Experts of a small language model.
Size: 14 layers, width 224, vocabulary 16384, 54.6M parameters.
Experts: 64 SwiGLU neurons an expert, a softmax router.
Training: 440M tokens, 3359 steps.
Below are experts of layer 6 (counted from 0) of a mixture-of-experts language model. Rows are named router (the router's row for the expert), gate (a neuron's input weights, with its number), up (a neuron's input weights, with its number) and show model dimensions 0-223. Each number is 200 + 30 x the weight over its row's rms, rounded and kept within 0 to 999.
Before each expert's rows: "gets" lists some tokens that make up at least twice as much of what it gets as of all text; "mostly gets" lists some tokens that are sent to it at least half of the time. This comes from a sample of Wikipedia text that the model never trained on. Tokens count by the router's weight.

# expert 1
gets: "0 ", "1 ", "2 ", "3 ", "4 ", "5 "
mostly gets: "10 ", "12 ", "11 ", "000 ", "14 ", "15 "
router,151,280,174,232,191,150,272,234,169,159,247,182,207,190,199,213,173,192,248,177,257,224,135,204,163,200,225,186,190,181,207,184,183,212,225,241,175,183,230,173,200,184,170,200,203,159,206,174,218,156,183,164,122,215,213,198,198,211,205,163,228,151,240,228,189,164,168,227,201,233,162,180,226,154,194,175,229,178,126,192,213,175,215,214,258,191,226,222,184,246,181,181,240,240,220,190,215,211,188,212,206,218,202,148,213,194,171,167,247,152,215,200,234,192,150,189,193,240,163,204,213,252,199,204,196,207,187,175,209,173,175,166,176,148,223,158,177,202,206,200,159,180,181,165,221,191,197,194,204,195,193,177,190,208,245,188,134,189,162,206,230,164,181,171,211,224,157,233,208,182,211,211,274,242,191,174,153,229,240,238,221,198,207,157,214,252,190,231,211,191,146,150,182,192,132,191,221,206,181,229,178,196,249,185,206,264,180,215,158,188,227,223,203,183,142,215,199,206,241,238,234,169,189,151
gate0,158,199,227,210,219,225,247,188,136,193,182,206,168,210,265,207,199,141,200,181,195,186,138,186,227,192,203,174,189,171,187,221,229,223,243,224,185,206,158,260,256,195,218,245,242,171,184,167,186,175,210,246,162,221,172,253,186,209,218,137,185,199,210,234,171,199,203,205,246,212,180,185,214,212,219,185,203,252,158,218,207,216,175,246,216,215,189,198,195,183,175,191,137,233,139,206,218,233,189,168,200,259,148,133,213,228,249,165,187,175,167,187,214,276,191,239,225,145,189,164,241,186,197,186,196,209,184,208,232,235,185,197,136,212,197,190,187,211,144,257,242,170,204,176,242,223,197,190,238,213,143,206,223,245,229,253,207,184,163,162,231,184,215,219,220,203,121,197,205,190,215,171,228,191,214,162,192,181,184,196,239,202,201,211,174,208,219,194,204,212,198,195,205,186,234,127,211,231,200,232,138,186,224,230,215,168,217,233,181,269,209,234,207,146,172,221,226,150,220,204,215,227,209,244
up0,194,197,227,217,178,200,169,183,204,231,212,211,226,153,165,220,172,221,250,221,249,233,177,247,221,143,195,244,253,207,239,201,188,196,205,144,200,197,274,195,212,210,219,173,225,174,164,178,210,234,194,225,214,165,235,182,175,195,186,229,195,199,209,199,183,147,196,190,232,189,230,208,143,191,144,222,207,170,222,205,151,245,259,225,238,215,225,179,245,233,223,226,219,191,216,199,177,204,190,179,195,131,227,225,195,223,168,218,213,180,196,223,192,183,168,160,182,272,231,199,193,167,210,181,177,229,172,174,138,184,209,160,252,223,172,156,195,175,203,157,229,216,218,239,236,176,197,191,195,161,197,219,125,207,183,160,231,163,190,167,200,174,172,206,199,178,246,193,167,260,200,269,208,200,184,248,255,262,164,199,174,188,242,251,199,243,217,199,222,150,223,184,182,161,202,211,174,225,195,206,229,227,180,170,180,223,221,191,148,186,140,172,221,234,262,202,237,262,189,232,246,168,196,234

# expert 16
gets: "1", "2", "3", "4", "6", "5"
mostly gets: "It ", "10", "13", "16", "14", "11"
router,158,233,243,232,169,170,194,143,112,137,197,184,177,203,153,214,211,217,176,191,200,232,157,212,161,155,250,167,182,169,228,211,188,146,162,171,233,175,193,199,190,233,174,205,190,212,259,210,242,151,162,229,210,196,181,184,173,207,198,197,233,175,177,169,181,253,157,198,133,219,211,192,215,138,204,199,219,213,194,234,235,237,234,198,229,209,191,188,184,235,203,170,214,264,253,162,190,235,155,201,209,191,178,194,174,231,206,163,193,165,220,160,213,157,157,179,200,222,173,171,194,206,212,182,149,219,184,166,187,197,179,225,175,179,196,169,178,233,144,203,127,180,279,230,199,179,241,198,235,188,201,212,164,208,226,222,223,206,169,199,227,196,169,216,204,213,165,226,146,225,221,185,164,201,148,154,169,214,216,241,225,170,212,175,227,225,174,208,200,214,186,212,166,226,152,229,212,255,175,170,195,244,277,243,181,202,155,228,183,144,245,217,215,194,201,201,169,176,195,164,197,152,207,214
gate0,193,192,236,237,192,232,225,217,168,195,194,197,206,192,268,230,204,239,205,194,222,222,227,172,196,194,214,161,164,205,176,198,234,166,173,190,234,233,229,238,196,217,220,185,188,253,195,216,187,258,204,190,184,190,235,204,215,141,257,171,151,235,204,214,148,180,258,155,209,197,249,205,156,201,210,161,226,221,203,184,197,239,208,168,217,175,147,250,210,164,201,186,231,161,204,197,240,201,145,183,229,204,169,222,174,173,188,225,190,224,172,174,233,185,180,202,206,213,136,190,210,193,174,271,161,193,211,228,198,181,229,205,201,166,212,250,186,148,161,153,172,188,207,191,217,201,257,194,250,217,223,197,178,201,239,190,166,201,174,166,170,245,224,162,226,223,170,203,198,229,160,241,209,209,206,184,233,179,205,241,218,217,260,137,153,187,259,172,267,219,222,152,214,262,208,178,204,232,139,195,177,244,137,205,231,185,186,223,268,252,183,162,166,233,170,214,243,220,220,166,188,164,196,236
up0,225,216,221,220,193,208,241,215,217,207,192,153,224,211,212,218,195,262,193,176,204,178,198,159,219,232,191,209,205,177,226,252,173,139,180,197,228,193,217,272,166,222,179,190,190,220,153,222,168,201,184,174,230,141,194,215,203,161,221,213,233,184,241,239,142,177,262,144,183,237,130,190,138,187,228,212,205,156,190,229,199,165,230,224,186,192,211,184,224,235,211,248,240,196,236,199,208,166,192,216,192,170,179,208,146,178,178,238,182,202,173,208,250,222,217,151,204,240,190,216,167,196,197,184,180,185,176,283,192,192,228,231,173,189,194,144,229,185,172,172,167,194,167,193,150,178,209,227,230,178,250,160,205,218,234,188,198,249,213,245,232,248,233,149,189,217,227,251,210,217,245,212,244,198,145,230,187,206,195,158,244,205,222,118,207,164,189,193,248,253,234,173,219,247,205,210,204,139,187,178,177,165,205,196,200,152,190,211,171,207,226,162,213,274,211,172,186,190,213,180,216,195,205,252

# expert 34
gets: "1", "0", "2", "3", "4", "6"
mostly gets: "3", "1", "0", "2", "7", "6"
router,214,242,248,205,191,167,235,252,207,201,215,205,188,222,156,264,193,160,201,194,184,175,147,207,164,202,222,198,154,176,249,202,158,162,199,195,150,201,195,187,179,198,190,231,233,223,179,193,241,193,174,244,171,184,197,171,184,218,154,205,234,183,140,222,167,229,196,228,170,204,159,239,155,177,223,223,254,223,160,253,222,234,217,249,247,199,230,220,230,195,242,214,206,206,208,175,196,232,164,209,238,197,198,248,159,217,201,159,191,176,177,169,227,197,188,208,264,194,205,174,188,208,166,155,181,122,206,190,150,190,238,237,161,180,240,181,187,146,200,229,186,182,265,226,253,178,227,182,223,174,178,239,167,244,215,222,217,193,196,230,223,225,234,241,216,239,184,228,167,154,245,219,161,199,171,169,155,204,215,198,227,208,173,201,254,253,228,178,151,226,233,251,193,180,184,233,237,217,234,169,206,189,211,213,189,224,170,223,239,238,160,233,184,203,157,229,155,242,207,139,222,176,208,161
gate0,154,177,143,207,177,211,212,218,243,243,242,239,181,197,146,255,223,157,231,238,231,183,235,163,235,214,170,157,177,217,233,254,205,205,162,194,228,203,211,188,158,161,293,139,214,277,218,197,209,234,149,243,150,196,235,182,204,214,199,240,236,216,139,216,197,170,192,228,189,176,250,186,123,179,170,187,173,203,138,180,202,223,244,205,200,178,251,192,184,194,208,185,150,227,176,187,237,205,195,192,185,168,184,180,246,180,231,147,188,198,193,161,182,158,214,142,197,187,191,192,231,196,161,187,164,136,149,223,260,163,152,186,204,192,222,183,224,236,241,207,223,259,238,259,243,176,190,189,179,198,169,179,171,215,211,190,205,219,244,200,207,166,219,202,155,204,179,208,157,209,174,207,191,247,264,212,192,199,193,195,232,182,194,205,197,205,184,218,179,215,220,177,200,203,202,195,207,164,230,206,164,206,184,159,174,219,171,229,195,195,167,185,146,163,196,204,188,177,215,193,226,215,148,169
up0,203,192,216,181,192,193,230,172,144,191,166,200,191,212,178,201,211,202,178,187,183,252,219,180,221,209,250,211,231,161,183,206,190,190,212,242,194,196,192,150,220,189,148,240,170,181,209,182,239,165,199,246,269,179,176,241,197,218,216,179,123,199,224,229,239,251,192,180,146,217,189,170,267,207,229,109,207,238,191,233,172,145,220,187,174,256,171,176,226,164,194,185,203,151,170,172,243,186,193,190,229,221,216,197,170,151,181,244,159,236,219,221,175,261,137,232,224,197,218,210,148,199,194,165,181,194,235,217,175,201,229,184,268,184,170,179,154,189,193,203,166,186,188,120,137,195,237,205,252,198,210,214,180,245,243,217,160,225,187,171,201,245,184,186,203,219,200,182,208,228,169,153,210,211,170,199,194,218,143,205,212,206,167,185,219,245,198,226,183,171,226,216,246,230,174,203,193,214,182,139,207,166,220,238,160,163,231,200,196,191,223,177,222,233,199,185,233,161,191,234,129,173,228,198

# expert 61
gets: "-", "has ", "had ", "have ", "re", "dis"
mostly gets: "has ", "have ", "had ", "dis", "par", "inter"
router,249,256,201,237,184,152,193,193,165,186,179,189,172,232,133,181,208,199,192,235,233,256,192,188,273,155,195,131,204,149,232,241,225,172,196,173,204,182,179,140,222,185,185,147,168,154,201,208,175,203,159,255,181,191,200,208,171,216,192,207,214,195,182,179,199,244,151,187,206,188,220,211,200,167,264,201,197,172,223,189,196,217,208,239,223,195,174,218,234,197,200,243,198,249,238,200,143,245,164,234,159,187,205,242,126,210,171,181,199,215,241,232,187,184,182,172,192,210,224,188,207,165,199,191,193,216,271,153,242,183,180,172,216,240,216,231,180,213,143,257,193,181,242,207,155,139,186,185,177,179,193,247,171,238,182,171,142,220,224,202,170,203,192,243,185,185,168,198,192,212,250,157,191,203,161,193,222,218,191,230,219,218,198,134,236,166,185,152,163,203,203,234,229,231,197,179,244,169,137,199,162,199,182,217,199,177,204,162,208,150,189,214,227,192,182,271,169,204,174,177,177,218,210,172
gate0,227,243,198,194,191,258,201,243,257,139,212,191,162,210,194,189,263,240,170,241,210,229,164,196,139,220,246,223,172,202,224,205,216,231,213,232,172,174,191,237,274,153,163,174,228,205,176,218,205,178,225,154,238,213,202,157,170,179,195,155,215,203,170,242,191,179,187,198,148,206,185,184,190,223,216,223,163,188,231,209,207,161,182,218,214,184,175,218,229,218,230,153,203,232,186,182,205,185,234,261,184,205,211,157,167,183,197,166,169,206,167,244,185,214,224,137,234,250,190,199,194,249,148,159,214,232,220,167,192,208,206,188,213,217,222,213,204,184,208,250,154,243,183,225,207,236,170,188,178,200,227,192,215,213,187,233,261,198,122,215,214,167,198,226,233,194,189,168,205,134,205,201,225,227,130,260,232,237,210,205,195,160,196,180,138,171,152,187,123,199,144,236,186,174,219,154,228,195,176,157,203,250,207,183,195,214,243,192,178,228,192,216,193,255,194,237,194,220,247,208,217,189,221,169
up0,262,212,180,197,165,259,186,179,201,156,145,188,173,212,155,175,273,208,152,263,236,201,175,202,156,170,276,229,228,221,215,189,218,217,212,221,173,197,232,273,235,182,185,175,220,213,161,231,216,184,199,187,291,230,207,193,183,183,187,165,229,229,168,242,220,240,196,197,191,203,205,176,196,208,200,216,180,214,211,195,189,163,183,232,196,167,149,173,249,232,229,197,198,165,201,179,222,240,221,210,165,223,197,180,206,153,240,187,159,217,217,217,211,205,228,127,224,234,174,206,217,232,189,170,181,254,209,191,180,260,218,183,209,245,211,219,188,180,216,202,158,232,173,213,250,209,201,186,126,190,226,203,220,180,228,206,250,218,153,207,213,208,186,231,187,208,188,148,162,153,226,179,193,231,210,239,246,228,205,240,197,197,173,211,166,151,128,182,122,183,147,234,183,151,186,149,197,184,188,176,148,259,230,221,160,191,207,206,174,211,199,193,173,229,205,212,207,182,245,205,194,192,203,171